config.yaml
d_expert: 96
positions: "rope"
rope_fraction: 0.25
optimizer: "ademamix"
learning_rate: 0.000125
decay_fraction: 0.94
batch_tokens: [131072, 262144, 393216]
Below are experts of layer 3 (counted from 0) of a mixture-of-experts language model. Rows are named router (the router's row for the expert), up (a neuron's input weights, with its number) and show model dimensions 0-127. Each number is 128 + 32 x the weight over its row's rms, rounded and kept within 0 to 255. Numbers have three digits each.
After each expert's rows: a language model's description of what the expert responds to. This comes from a sample of Wikipedia text that the model never trained on.

# expert 40
router:134126120213156120080132094105131121200148137155154122138139092091087139103210191131191117169112159134176159097056135147120207077116074110167118095063177126089146104104120083096085094132112126140119107123184125081136074154174134121114121158173130135143125165143109112157147085129133147126141094150083138110109116170156126148039109128113171140158130160165129112135131100145170157099179
up0:077117138149138183103092154126114119108043120107153139117135146092080144154131198135136143084110081158140134170117153128151107090168089168111158077152092087075109114109127133174134088054119143127197179179075123131106107156112098131146145137048186112178160112200093089200230119080140131116082156115084129133104185050149118136074105142106140174164152165122153076163164132059112126105120
up1:109136135114090181132180061133109174169130075147144166102088141107161145185114193119121131187144131088119116115137093085140139152103125101192177172148121128099129137157135136139126132104160196138128146106081172146164115129147132136170205144163103118114128175129184105139135179140120137084081125130088150041121126140156058195139082115112123083120164146120189159173122140151117107095119
up2:108115096133122087115156097121101143119193119131081155095152137128090090165127184134123127151133090058060133118138066125180186153106116121185141108119168119152119127137175142107135130120134168086176069125115113107099083108080143133110203086115145107068105115088130115066124102111149090169123178130157132211143106141153107110126113134113136167196153170113123093149187122078102112126148
up3:081148100153103187140128132150117088113148170101138118146107130171174143081146123169138137131131127078131146135120116115167157121096105113175120146109171147151124154099078142152151132140129120156108155200087125104169133127148166173104184080121099091096112160204162124148106098069166181093164106090119115138111080182110118170145122144092077169163110091150154174096162095144151198105205
up4:189165086123139115108144140119111140081155141148175129122132136101118168107144099119019102136145134142087157137141055138070168120134083086118132142097106129145133164113165043132145070149146111092103010140143149187097034060129141122168132082146105169143148114097097131131135118162161198163180187131129164156154134139159128149144089113130132123120118095098146137146145131080108171129185
up5:096132139171129123079144139182125107126132136175099094142143107074157121104082126144133115136123114125103148092121150116128151146183176061142158099155135169086151107133154108134116122157111152106080160172097156120127094155105085132133135137146093128131137132107168103118096104139204085130129109094157143098158189167143095150135123151137115139120162165131115136114150093167161161120111
up6:065130156145148159132113135152140138146185072114114108120056118091146180153116081087109067150141117137077136130127131116111127139119127098141174103151182147104142087111109120085121168119171093088116168139088136147093110099138145150150168128133090071117117103105093095097144114161173111140132044084134123113165135102152080108128088089114110081125164091123094215125177192153130151081141
It responds to: Units, math markup and terms in space, astronomy and weather texts, such as km, °, _{, orbit, MPC, JPL, system.

# expert 32
router:116138119190158197090159178182135071139123125131193189148119044087088146165165118148110128123087127175123146175106187114112091180158084148207133124117155083140116131098175098104133145169134115140096090154115162102110068162144190145129135160124124104128147169065186125217171141118090088107078149089139077168086167155151162175089143176034096095127091141137111134193151133142171129138087
up0:163162139163142179142132110134131151089113090153100146136128123132147134147068139099183075067122196158114134156115138128095182052131112188091123023162155110093134160155140139097209159080148095122095122170140134086146146100203188120117167125120123073130179145157150068117134138104163104122141043090098179157113074127150168114119093103143128121124119164169126123139151126098124119219061
up1:113105172106127112135161150134143133140144165161081101124136120127082091105102162145122185151144108132081168108129116094128133106078129142169156175106103129140090119105108094140107151088048167156136178154178126101142112159084115148179127062207159121191137078139179094158109163138174125173194138098083138110143151117094127131150123067160150165136136149143123135106122111056166115144182
up2:126086099160147202155105121103099094174163132207132099143144088034098079117164185108207094102145086145088156117117122169098090198091105130112091115174146116131091185080050126138166163170042160102119129129082147121107073053116146108126111170058119158110089138125163093085118103175109210165112101124134116145115122104122184142166141162143137096102150126072088167173162120199114112124158
up3:179153143082096158120116092111144115103144123073095115182161090145167038115129128143117163132109055144100099071113157077072204134184160172141075101158094122101064045120099193092132148143113090076145115115166117128141137122105133156138125094185127137129176083138169114152122156089063145139099098122065121175096163131095086168117158174076110165174129127158177129126169185167141157116186
up4:083083134132145168139152142130102129139110171123075155102091143153104128128132111146132167114138083092112165125125168118173109146178107109192189151072122115151161150104126133127124135094176076222110098159114116124152164132087181149113148105173110137156158106150133158150098164123181118171163177121144123119160101127170102101135041207147121076119083102084135095153159158067127168118144
up5:147089088122138107134173081096161143122175103152156160120127134078110125121160157153111175082201102141155143159063134075102122112195101085143059176094178105091170169135098117142154146204124111149188107148129097144121084102186117154065178086103127158070103118131145090156098205151094121050157121095160135135113087101101183158173099126106111148083097131108084130135092118158144091165059
up6:161148127125129117088173172175146126058067141140096130111100137130141107121148126166150129174167183060151105108160127143076112145150150146107156102167091096110138156123134101077142114134109029114083070096135135132099122142122147148169089079159191149111117177152135084122163136107193132118167171147162105123181146165113140161104167215098149167113168167100133065079123096105130114189128
It responds to: Last two digits of years after 18 or 19, especially birth–death dates in biography lists, like (1906–1980), 1877, 1892.

# expert 4
router:172153152085085109111133086161170093143102155144108177113146124145107127155133164087100099166131062109146101132165112152141088132182154146102169147142076108138112117226132058151131162150126122094141143144130157094092137150096152137167078139153121141152163097150097136120160147137170128155138166130099151168107134100104138091143144142190132103130083147131134089095135162102152134144153
up0:141104155121096177136135122098158119146149147071157161145142051149115068133128105075137087105193117169148124110125060124131134075107113128109180178154128141135095054120105132167145112081113161171076150130115092159149103126124090147087103104152138055079103079108131135118178101115117178158104100095105100132107140091186148090134122182112144193225127084079140138165123127110104137161141
up1:160142049106161171112165158141176116118137123158110092105122130078190132121111085151120129200142151123082172137100139144098162144164174110077088158189129088098152185124167115109157123148105107081118164157138167143150108111125158111094109034109106121149113155108121145124060141145165192142155071124141130186106137139101147052163139132112136092124152140182057084172120111121132132113143
up2:127114079050097184141170149121164161108121164087147140149119111094162139140068148139113086129084122122139150137156133081071101139079131082090105099099134073143133104173134147125111181131122154136111170158103166134129074134070164122158151149103012132114102121196142116216100144129181099113125114157134161155135136121181150139115093104145165126062127158071150166127145102092145156162113
up3:087144116152132177053187155182149132126141151168169153096125173190154148085116160118132128091168099092159149132129123180141152049116139136180125087145109159140129087108141104135135133144157125175087116164091143145075100118106148194088121162093135147108056092118102096128130167174113127117107107078160091107168152086106144144127130093109037125093100107147101099118107167218144122134129
up4:089072171085089171144161129122156116101056081097144101119126129127093081097117098123128147130181132173137124104146118048164181117134140125071105097164171178097113128173102113102170126115119131121125116104102146125127141095126112128122126091090095161152165094144166117170119077127136159116194123091135081107096069196164089084101145176134113179199145085044120128114160086132174157143154
up5:121078123165123120127156115136112100083239097160128105108153134167099126129154152174177092167178140113072112154127146114158162146127160096111159095165131155115161145089145084134175117099095083129043152103107129126092110045090118160115068105134111122124123085116101123059189157179157158109127123101097126143148148063134142135132100142183103091095168063180073160130144148121092201145134
up6:196082041109109136202193111112115170147164111134169138128161163110132190139150086094163131175167131178131122092139114101175134123112173111089159159153136113109173137082120040064146122068118097087075148155128162134146208088111127126107105149154107181095127146066141127072076099126047112145110105131104161137128126098099123178203136151129128133145122068126100202126098097118169189137061
It responds to: Standalone numbers from 1 to about 31, and number words like nine, mostly in sports squad or stats table cells, dates and scores.

# expert 11
router:141083147142108131122175197077114165160080105109150156111166176081100132131113146101140168107142169151101098184109157136112075133084157168139111070195125171103095101180136161066127103114104104080090084139145183122109151111126141082075179127087173113131114174106188120156094153144127128099121096153134152145103120153089141153171087089112146176154150127160195130185157109169084071190100
up0:089155139126150177138127118124114098143080194112148165111114165112121178104107085125095177064132146123132140128162121160117136086172120098141114142175089136132132106147149160106126090167132138149134146125122125111108171162123145161178127138193138135182182147182123074124138159085177157109127181147114105116140135078105115167121121110136154109137185191030136094101170138093127123137038
up1:077140085113105150100120106070117116093132136171181117048125116126139168149154124114118157159125068120109111114110172143100138182116082175173168146151195105157101141098093158126126120111181059200072165134134101150177126099101139151107142123130166091152078188122195182118166133127115124100146116108176154134139138127108163109137153115096139143112081131114101136095085121102089135116130
up2:124079146125107091178116116118078097126138135184077147116122130166139148084085077113112161071163133106123100114112101093090119090133155100105072110152094114155164124128131120061121120133144131105096158122114152144118098088160130129160103110149087142130119176140126089101130145123151167096147148132172116126122159128127143104084096132141063126107119096104096158127163158185079130122064
up3:135125114105154183114145140140137103070106104118135101161122103152135131128127092115134171109065147131151128123184129149098128123147134124106121141147195084048114131130146120108187095154166127146177178104146157116067198098115129151103118093146122118077194117148163132109153124086148109101145087134127040022122071186168119184127176117043097108119093174103113130142157133072138140097119
up4:126116135093115121111115116128100123117100068161144130175163081146108137128138194114135162065115194148121142103044132135112172129150135162184190115139187062148120090153192110137178102148147191126120101092137143123157156150192132187150098158128129137108052066062133172155118188170097147109100150078101141132095073156120087137081125138058181158123139125060173135136106194099068164132125
up5:081191153132108085156110092108175147136157028119130123068101162112123126071062133120077160130099189112110155080173122197158103077154086112089108158164139165103110109154133118113112084129078167091174151134117117151109101129143100099103133172124116105136118128070095140129176101128205135080091146150099166192157155144118121145086122105099102149140168161178118088160153071126115088102120
up6:070132155145089109079153148110143145173150095181176109141116084164124120128150159124110132142129095173138187113112161101113170107091120116136110117117151094117134179097214117145115116096110211151152101123052139100144165125215099109144112160193133086084126156120146108184154122115106078125155138136085141121158136071114110122191172113060094123135185138059173172145080176069147125142116
It responds to: Articles and possessives starting a noun phrase, mostly the, a, his, her, after prepositions or at sentence start, often in historical narrative.

# expert 5
router:083135138100149094118177133160132130155073118139145112122119087115143115134135205127167119128127105172116127160120138121129100145100086103186148208167141134123127135128112164163088150103152143140096153088155154151123133137169069145125098078126138164054112122107168136142142164161089151103059166070181113174113167076104122138118098145057103133120161101152151124091080122164102077140126
up0:116117127118147132140173172071090195100108138069130127178102145176122176159136140139091115206159144117161082141071186083109174149132131159153168115125107109123140132137161106126161139151118218135139214108152135166123062140114174166120098132190152085161126116115121172113134107106135167100130090124122164117106149119168128165065190121146160095105082129139052112127209131113158066112082
up1:113109102129122170199102078104144097108126123123078107152071084108015199112120112131105148107105171087094103153139113139176104124129126138124080149189120121099191084145093141153099077165112143080072111180111092173096155054132133195122132169111134067088165087133134134171115134122118128143121141163155066165100132191112105162146166083086158141135151132085107082167119128113123129157171
up2:140131113146116133098140091118122201111161125152121129178160159155134129126114077141138105115116092107198162161136122098053124167103163123154094082116072139146122176143169134104156123138141097100099138134097108123144108198107124106119165092114164159103141154142156148164135134104101130076151129128069095103113148168080148077126089081145128120118124146145108168100111126091076169104184
up3:183149053104147078127055122097153164107148107155164087107158085099132171099115131162095112109008122086135123088096087124085127086093103229115092117081194101128141084119188115134117106083120149089017110121185137102084169157100216134088126122067121105140105144121090163105085084060105106134114114179140178138113092161115148073128089119140077184169152176153093157124164134082088121091152
up4:152092151149130110215123122083173126061152108183113107154166155132154086110118140147183097098095103131127143144091099105097127122144124198133216063140085131168115130045070168172140098149113125137105138144096144101110143119160155147104112169134072100152120074145176174120143109150106105184148136099166165142108114134123109119154116144124147161082120113154141104144172124103087078156139
up5:102170132113147147133173143100130142098131078075151078105138186171120104134136172127133123201125137102152099142130118090086114091121148154173145097094121091118069106177121126122135082125124118110148207087167128092121143121173123110103154122126120109142138152146201131144083090128197104100131140189069106098168178138150044110118148118100208131113108135152106174141184161115129154178130
up6:066127075095101168146133125098175211120114101130160112123150132112136135147152153124098143085099147147145092160147138162143161140091141113185138098144124162187083085159081061148151124133103135113090179152123114143097066166100151114154127163145146148116129153095141070158115107151194083114102117123109181145129114100136140099175183133121146158100127147131134143099090136106063148166146
It responds to: Closing parentheses, quotation marks, brackets and commas that end a name, gloss or list item, like ("King"), "Jinn". or Turkey.

# expert 52
router:098101114120084073110178146125139111162114139097108155080175167140107070151135093084127141139107058135101172138111169153074105155160130105174104199146093168132073126086185157195113125047085143136093149131136158099169102163089109124193112137162159102123146103142142141097133146109160128134151146124047149147169120090155088150182077082127122135149141180172143081133126179149167128168128
up0:123118107113111143137142101178106095177157148122129180180096107136139140135147169162200103166113087111173105113124138165124109134111081145129099157117108164131140106137127144110076152130110166096088127142146090147001152155151122120145137157182080079160165119131078147108173096159128170127128152165158145193144114119176084113131121134108103086079113085131170110175122085156107080089119
up1:103188084060157144140096034110160086091128147106131100114163108147143112139056202138117067160096116184127124085157088138107097161160100110112186144172132114103129095152139092123156067164139123141116165241179161168144092131118130081119091183080125065063136092155129122151145097126112181089098138130182113075144128102177152047158102101124121196100123109081133136160166118163161118162120
up2:137107122175147204105131177150139173116132070154075092106153181139144073103118124105150142132149117140082125101119132107119107199206149145156057138117110179100136132161143146089154178126112109132145128184124117088130166111090124139097149091149104103124128036110128182072148134106129135149164139134154078132136113172162136118142141115124141105103134197098159114164106154087096131082076
up3:089129118119101150094134117097146053171140109115174098125112078125133127107138096122112139157116131071080116133203165169163115125110135112122123116148128093122125132119166130184201089089108193156128068147147130101188145104149113162128146151108122116101086130105146141167155142082173132155154102137095139127126157159159101086161101178158153110087139170179171172135102085171139093149071
up4:094173114167128149155132164151125152188106138201142132135140114150091094148135135113122148092110126111138133114142150182102131130116119154138086145084154149125160167137166150066105112097140107136148133128114086125172151123123130167155138095158163058139124151195150113175202149125105068164127181065137147153144121127181154150117101174125142009110148099111179102096058135090144128083132
up5:208068127069061170095105053143165118086089122106231151147078157138176184096113177133145091134093121100094105135157116122096147139108139101180051112116119059134121157190186128149115153092160132130105150152123135127186136148118170103161130065138079116133134106117116137094058148143139113144123112162158110108111150120155072089148108166124135186070143147120082124130110176159135177148088
up6:111041168097116138153163105108124172128148115137124118137137093131138158112135138148110199172176095119139175125172144145113184165117130102148066175077118118115119123185168125166131115153126060126138112124109086144106088089133191089087099165124130106194115105127147141091102140146137093098079114118139053169128125154103139077157153107086131171200120140150085211148134186159144139103142
It responds to: Words inside titles of films, songs and episodes, such as The, My, Her, Love, and colons in subtitles like Star Wars: Episode.

# expert 1
router:141177155196085108134136149139121086126136163139111137186099124162095086186153080166162140128133136160039117151200069114200085137177131094140167087113108121148067045162110105068116112118095106134129158112131069125127109115139151149152159158138161163119184132155148104084150105153148041180077173147093137092119108139133158147121074133160142141153106059089121153152174144116143160148137
up0:185098111107131179130172197153145104146159163120074146146113140085125143111133130122170167116112130131166123109135177119106187176112134119089131118123169142135169113108149092119056085156111077151081121119145125078112172175159083183166109131146110202150172141133131164120129137135116108083189103151118128119132093147149121157132145173131117096131100117108137121093155061169122155063117
up1:135131111116118110121151193116102124112085139157122150142106124183095114090137115153094104122198136137104124144150111143111086128051102138081142082121158148125156146158135123098146105177122123094121090076108132125092131107180040089195101116145119144113168189142158096200183130115184147076208121140103163104145216103131134089140135123137142154177166135197168121087145112048125091081153
up2:149141134103093082116167063117178135139137102142115119114114150134131120132099115131117057219170102104122133067117099189143145116112132120122109107062118177073150137097117170157138170117138138141171156120076134119112149121144133073141157115061148104085162086108155052145102142154114128099121145138125192148131182157114096144130130164120141093183150187158185119128116080105175170102073
up3:126153139103124101158140119116159178097170211129102125126120113076136077121157088054151122120158172101080122037099050093090137106112101098121164218185112107112161121130132086130122130152099094187108141107095129158055175131047159113183080128185089162159124128118088191077100104034114142125150112141135169152164104189151142143083161151112146107159111142109098133104115116125104100074126
up4:074096127125105111158144153108161097084111190158169145132151127182088116105176140170122144198194152107159091062129095108119104133104102076129124156143064081156156115145127100107137134115119131127155159207119150105104197132122157120171118087121111145088127099139112175097095092113141139000095167126099126149152206065098177061134154174146150096187120132104159108108159100138132145102075
up5:106200121176146102172134135100091086168135168051113227117150129094122132147144123147095102152149093186162159151153102161127133049125118104148120095119112145116136119073129139121116115101103105116136102167166091128129079138156124080119121150126084112109124086109099157133131082106113130150094189142143148168136104075174135113127067114074096081147228111113119123163169139045127082131200
up6:129125144107148153209132106164126142073111160131117144083132152120083138090130170103145139117102154139171142115150118131080121160154123135228202134100126083114118131112154087098095146172131119139129113144136151144142135112122148118101129097137104096107152043057169159128106125095106118133164155098110229139147181102198043136192156111144121096125100132158152141119132075115137123095175
It responds to: The word the or The, mostly after prepositions like of, in, to, plus possessives its, their, 's before nouns.

# expert 46
router:170136078112171102153146149123108204103104171121115092095207127172151194155150053101106164077072133141094121093124144162128144116167079148173105089178198143142106115197075155177135090144089163081177119113118137138082142157111170132102122074134142138165077097117128137167086136106126067125145141101147121152123152158131091100138102160097145171134124163170142147101152139109112115171165
up0:135147119167125203114115160087127098168169122124135119095113054139134136129128104164123052158132148100113102116110157162145120048076095122135173144141095137125168143119148150105140129095130128117146154113063099063110172137133114067110153174124123069191122162101060077195130123081089153124154063140144114143119113192089161197102107143098107114142141101163126078172137049114098154086109
up1:122150133111120141104130122161184075112158123125145156138098157145120175119149111087136110120144149081097106153161126116133038117130105095130100099148155151190196116134071139073074144143127087133120061154159133106073093151106151126090085102094095136121119130119055147112139143105132114091105144177209115155089053137140124136135119107185100149116172129061128135132136087117151096128126
up2:098077181174121154220173143132192121100046163100145112033164093104088141110095188121115110145050124052136161153105106126117122073141112218154127092133119162087137099074115114084121100155156127150172153173109108148108219137087126208110113127100169125136121132097149162134117154108154130133145161120185191176112171149070117140155181113122105186101140119123142163128134104154098104108102
up3:135104131075143158102094138135057101167143144118144173081122178137179115157170086136141172092143133093138117064146121161110129121090138143088098157051126163140098076103147141135135113152147183099120117192142163139152150147114190140140114096100109106104122119051141162133092136130100127183175123163127078159157114134156094163128105152151121114145171102161189102160148089235141114123127
up4:107152102097129156147127153134096086114086087095130169108124127124163134147142154121116070136086143101118126210084100107161133122064121121129086120103101095070127110132126129135094148135118179178051195152133118142110104142102129076188149121138113126109132121161041082092142142060171105171151096133097118096130102076133169144153106104149078143130103164112107162127143196142143100187158
up5:112149146104134142165115147128167095136066141134136170138134169127099189088143127073160096128114168116136174160076140136149109088120135154118145120148128114130169135141122042089155100158127130117085130141177155092080093155154131187155117130111121152163154139066137116125099171107076119134098150070125103151161085113118127118171161162137076115083191192126116128138111122185148136183116
up6:142110128117162168099138071110137095117163172127112054103179119194112161113135147093146142179098105165205202190143111100131134094101117159183129148101104091179080152141118126153154144137129092069121155079090089074176149122137156117159187119207096160146151135124084140058165118074154135167198080109121129182113125095158166127106133131109115074141091059106106099103179137149128109109156
It responds to: Words and marks that start a new clause, such as that after discover or said, because, how, whether, and sentence-ending periods, colons, commas.

# expert 10
router:117168179102143176179087140155127179150106167133101091162122125149107144144135103181148108139162158181099164114114196064138153109172125095116123127102090136087135134110188165185142155105131150153111143150146124163149169085114118155149109120156128107134092226096172078090090089161133084153178117152146135128112086106133138100092096106115131125102165096122151124163155150137164092048149
up0:108143160169118141185061104123083139122132171113083140108116087128078169165126167135122138143145131134147146136128151100196059145098158097103113146128147166092130183142104156085108126099101157125136088160138177083154119090123172128156148136146117151069131138119105133181077113084130197141129135137124137103173131162169151132112116122107136147155148153194135163131148156149077127188133
up1:153146124075165129098190099136088137148071161146149181084132140107126100151151169094131174140053121069184203134152122131139168128116131091155120196065082132141147101123098172124177152110158163121101086160139170117159110109111088108057144164137100127123099123088115094135143139211114143129131094124175119108142147177091105086120145078114151162105135135076123138129131127091137120090134
up2:093126127156204159146141112125180137170146121043143127113130101136176147151137097099149098118142104153089086160151107138192079138132081118077183097103123098130116104072108122164174090091089137189158115057163108112148082145236069122146106077158051159174158101084145148131104150087081120193137119133086119177144089133131116135168175116094099155170150145139143080118089119147148112138165
up3:184090086125103094102129079112136180115048147100106143203105134166115123151148123153097142164089133155169118070067136093094188113145143080053134159131076104137144175119175068123077144163118149123093131125163067112108169065092141159141123154144119115113121134071170096124184152114126110092115101135165102103076164102087154138121057127159154144185101122102148118126081127145080142126082
up4:208122145149148158128118074118102175112168111099157137173118153125130092179112173135144084097112104104080174086090134154100207143111163113164082134146144121128137099131123128153082142079140108108141110099082102097130102131167118146120125136111147200116108119154103086152112135157125146121137154125123079116135136098140104147081075127104127120145139119144082118051121098105046151162064
up5:166112071131112184159087095113052157152072093135119134154221161156146096104160126112068131180057202101092177104126130151123101169116202171124084135080120140094114110151164170091103093148133098098141157065083120142096129122145151139145150132171124100119117129148118090065158153137163113093118116124157203125157180143118066167087128107103105158082145139151117192109094156133152096147082
up6:091106166144116168131135113099159125116180169173164124151167124125162152092141127131172101137118112063174139133121090139100133136064198138116170126157130138080110077133131157153083174166133134142096089142052146143180109113145099148145129151181148142134152158156140114089114093096118143136198164125158087151101146141178159161163141166100099144116160154092149124094137114133150132107125
It responds to: Spanish and Latin American words and name pieces, such as accented letters í, ó, ñ, Los, José, Deportivo, plus Spain and Chile.

# expert 62
router:071103162153144116110094106148154094150103113126100160166122164134177098125147095134108181171132077151109125187106170127137071164215121149104120116078157129136119160120150148154106192113106154052094113134151093080143130139141152157160124144072106142137159100134145064132151083160129080108099182116128131163131107070154132125154165100120120076128098061111091088148137132124076159181110
up0:152142156174069141149106085110123194147157163118091141122225105179133148098155104081097100123115115174077121155104074125085159184157105150075095083097086088143112139164142135056158132143092121048175143119152105170107086097096174160088090087110087099182144053138153176144139096153118139151107152083147093108116037175078105130150117166117135161164103118102078123164118134157091141123126
up1:147032106125099167210050074139080134111171091167126110148135121123100087142158116157115166110149114103072124124118129066164130189177100136155135093108100139110101172112114133138164116075083076157156168154130133160096133090168121197163129167121097084115114118221105096134142131134105114093177114073135165097110153120130104115130147126148147161118132090097163142158192101111086115126142
up2:107195145080173175133153084208128147194145149055148148066112128107116136135110121130147141146073191133172129106122166092163124141119115123091182056138115158063105090164153118110146143142133100122116159213154178132164101143129149166123084102130121140134140076116185117067089081046082109148075141155118165103161114145122141140128128172106084108097110175154146114112139078138110117118113
up3:134120116061194142140171080033109130130098106116141178145151078108190171154125179094114073130094138168158117098111160130089119145165196132102120064215147015130132117147070126126090138118159129108067102135164124112107156138173166094068134082095152083225064159107133157104167102166167171149102112123143126138123134147077077127122086074123145178130165158061161169139087179173049124158113
up4:103146145103130123117099037170116125167157134133105118120145133132200096147077161112132085129181060164132098098116102105164144176157131102101123120130083143102126191111138162128154127123132160110108125097105116151104159112162104095178134168184175150151120067121101103130108120115057114159091121187106138102140153052129139121176134134180092105163163198109172098098099136074196123125088
up5:122103153184159172114138083099134149075118093103157147099119166149136097171089175140106118100126114056174101129152104114103145185135143130156127142133133122143069130125161152177154144138192092151072138125137134086139131169115163146165108130140136097143094088164061187076095149103089096161137144124132114120126095162076086117131133113170129137108132140134067081139120101106077108142081
up6:122099105169194119073125144122148092153155172111111149112188167141120115124132137127132194128187062070153146109139096118156139095103078121193158101097138093128134170136146086156090107109179140152091099115134155116149143134149174124187129101186131165165117143124039129212090088144111089126234153119192163133114097080181121090105143090125158118125108128087048145167174128073075142133139
It responds to: Last two digits of years in tables, date ranges and careers, especially recent decades, like 1990, 2022, 1955, plus ago, recent.

# expert 20
router:093127127170115108083130184198110130156072169119099120106071140171104113125174163137076134107150074119129106159164103161171123097114156108159131092150140130118070066086188160124088117103141136143120100100107130149121137148070065117139086093122142176094053133064134185123143154133092081129177154125113153106156093139109104159152107166162142082123118149117147164184164173170108133150116
up0:080103127126173143163156174124160028169170137092108123114082116134110092127115117106097119172108113069129187122099149141081142135084089180109142185143120100199109136103129124118147183115094151140163143106139197118119143146135118103144132150063165115172179158073127152124166142116119107147105191132086178078142113145143160133178160140138117145158157123112160112149097121103162093076184
up1:169131098091140134144121108130134138139138120170129181100129073046094061059087196143135110131120103088154114135139090150131109167158127155125183096075145153092138147108090130089086122133126117134182102084119092128107078148138163088147100171097099152127153149152163165157160096134125117149089128175077143085124103140109136144151173131100182121095113149124157121117119140087131115116183
up2:127188143144167138139170083072206181139139144125163086140121134103136103066130137178147140153111190144123121161121134125110088084166088122093102100141142131102115107113115120169109108158084130071193163118108119165088161093065096113090106167109130132101147139139127131143135141107090161082108151136092096135132140073160139134167117138121127142153105120087158142115094100127142126123116
up3:107127107134086093108123124115148169114111107174176099095130080072111090101121134129142180071126145185177119101110137139123149138072131092111160140184002180129103113132113117196090140106130116134112085106118144109141112122121105150088157124127149174124103093137106129181106135134117125117197089171117068151153148112115156115137081146108125102125140077114148057110090116137110154129117
up4:150102143117097120099116109141112075092168128149105102086112124150137182095129137092151134164147123153176139085152138124135136084106162094150162151167115110102177145194128102127104173125119112109109097154145132106140206137148127133146099151126131148174173073084101111078121108147169134139085134092157094149189109035141093150103155129126104103105100095123167162127114136133115125206139
up5:145120072118053095143084111171124167173115092146098118109159098156100057065134138153116121160101118118148162165146107144113109114116144119109099171104118131137141098125088170115126105081106150109156100121120132058163099078061148158087144136139137094167136109157097077126073103091145122117131154167106170125123112104145081153095104142116102149109134151138077153121111122063121126102121
up6:034094138097085110132090106084113087132118060117152139156139165111161130167187089159118146120069135114209163122121126152132150111101117128146137139114125165120156123123129074178126178174144184233179156140106144126166131103126113138134141117070109137166094146069109114128124120120109139122145148178108152115109086142140129114141055120132145120119155109117171127125101168107108096088199
It responds to: Newline tokens ending infobox lines, list items or headings, especially a double break before a new article title or section.

# expert 26
router:165172160164102102067149100179148112088132165150114117164084211111132152179101089135103141141150141135121136141218090140108084088082077086092133152116111202132151079100089114160087105116060104163053106147120047144140129069131080144136175110168142061139108133170089164099141139138070128156141147108176059127132132122090114148107108135131139095090126146128120118161148120140205077113103
up3:127195089126113220168071197117140083153116165158157070092141166117082107146107129068112100129127113174188148106133118181062087103125128116090099184161086157109147151154109055109158139149154111097149109217122122108144159110123111074057100177139133143119171172118161105145164104155118172096154162153152119149172153099100143138097133088102131125138166132142133124133113111085152132174056
up4:146130132122145181127149095129103145091191133152178146135128102171138179121147099177127100143181142110109143117091149157089126036132139155168135169102175108115122112076139113166104036084080053146085100180141118124125138184176111152096112092145116097152147157134097112125103174054142146137116123186134118118105130172097069134086101146079119141219110066132179129103145165151082164082110
up5:207179158114114157118145130068113165106128116173178079118087146164083098094120084028128128134117104188135113135118123094061122136102114066127143204135100133153107138107158095128112150130078152129130086129152115153119157152112103165085132122099093103166175090106119149102111100133164143125131123102140143120111164118121143157143157123152123109128143118106160093100132102134189093125107
up6:161139121135105164139191073140134149053124145116126121119119126121168130165120144080176120135145132145125050084152170120090148136116146152139093094119189092119143081088192081081101107102134183178128140099111141082150092131160142165170127119140176087145177188106162166099142189148144161207082076093130144139137114153141127095106153166136113108132091193106116121139125149167121119087160
up7:162163104110115177045156063145137071105150140088179200168118159174140133198131118148098127190111165148153067212139120124098132074108118112149201042127182128077122097164133050136147149136108097186068129128082103187122039088089143113112168080134099126121098151128162193128106123134088085127087147140130132150141084110160149110152129068130131118172166111098133152140100103092055179139139
up8:183128109147120125147069163116192128168138115171129145072064150135149074152082098168131066170124114117181128166131082077078179111106098107091122124098100050119140197105163132088139122093112200134073210142148120103119119151151084155140068124138179110113070224138111134122164156164114224128144121060122155166103150052137114079157119144114117090127113164139172111103163089153134116152103
up9:129124121104175117099167097094115113063123099132118147117101098132100050116156129097117146056054115139108099082114112108106101082131095073154147148131168171089099099118111050132099104107126147117093112077126119106148174115189155128102114106129077132116132160110139159149120105189152154119136093108136134095168143180163084162104141143129085119169176137085182158157146117108072097078122
It responds to: Function words and business nouns in company histories about ownership, acquisitions and founding, like of, the, company, acquired, owned.

# expert 0
router:054104143141142143125136140096146109134152117124137184159123145060109092132144149142110102130159157128163116170181023146154123148164105132084160158123049120166064102101136130154108135152118132105126088137077112140145119132114109157133172083146090083129176129140191168117149160217089117142055129046187149126116207106189130164111169129095110059119120125175139138138115030077187118146098
up0:143091160110107117151150152130167090125129144146123118068101157097112104141063060092139125128104108125173174106144096127138128129130117117099184160095142073133132158128150165093112075132100133108111079122139113113139144159143134168043149106133094156161129103164111187105103092147119094123153144147113100131134135136116149120092098153111138099132144142139176113104096139078156128115148
up1:094184151160136118135183082069112140058167120177105145077093134118117137118152130159161142175125114127113132110130155143160127173091158098126135149110131177127142128044123102123131100134078172135121151153090116113148096100146118155150144139154144106105123124165128142119169122161147077090129117163047049145134131063100146130195149130157086093125126106105120117094116114142183107050157
up2:111072068152146137114100078190146118148131135116113110105067102081127152118131131179085080122154129108140131120144142096075185136183107082076134176104120144115148157065153067075114112069146119109160103131108091135153170150135124164155053116134113087059194145104178144129135123115125129178109095111106110163176099152154104142148118145130125103175156116130121125110110098132109153150127
up3:102069144171131203194187103157086138093163116107083114135209095150069141103117093097114103135124118116189191103122084201188136129148120150151147141131117107147061200132207090067147125137169089181083121157099151062119134162142093162080146127125117124161128139124119186085124045116132151181111145121160135134141080151166132121158131072214171063099169073139134081132144166134143133073147
up4:139136150100126121122094142106147185131086106096120195090087071058106110143138177185104154117151140127096139167121122102195135105123161130128105123099118129104125142160111139110149112131154129085155132047133155098111152076137137123181183128111132155128126137103136148214185156127102169135152101085080092116008121137089092123167130121105132156107086138114095084107129116186132173095168
up5:135117110133087113076127164106137145080106123176119211147142090130071145102058125108115144090123163158098137167136140093153162096157118124203173095067079079103089133143121146140104154125104122131117168094072156125130029075099141123194145165069145126213106060096079165126096073164171158038121164086109178154163082124159091108117169168196132124168107094119134073158139089106105100096106
up6:131110164130118108138113117086101085144131098164151166161114177171137140136177108180186158048170182140079137123108135017127124184174113108185198076141142124167169122121120195111164130120167111090119158115119152152146105143139154159145212145168090181132072082125152178109165121142162052136111153122106092103135128197111134144049057133164101152128112081097170120141160135153100161107107
It responds to: Commas, semicolons and "and" separating items in occupation or nationality lists about people, as in "singer, songwriter, and author" or "Comedian; journalist; actor".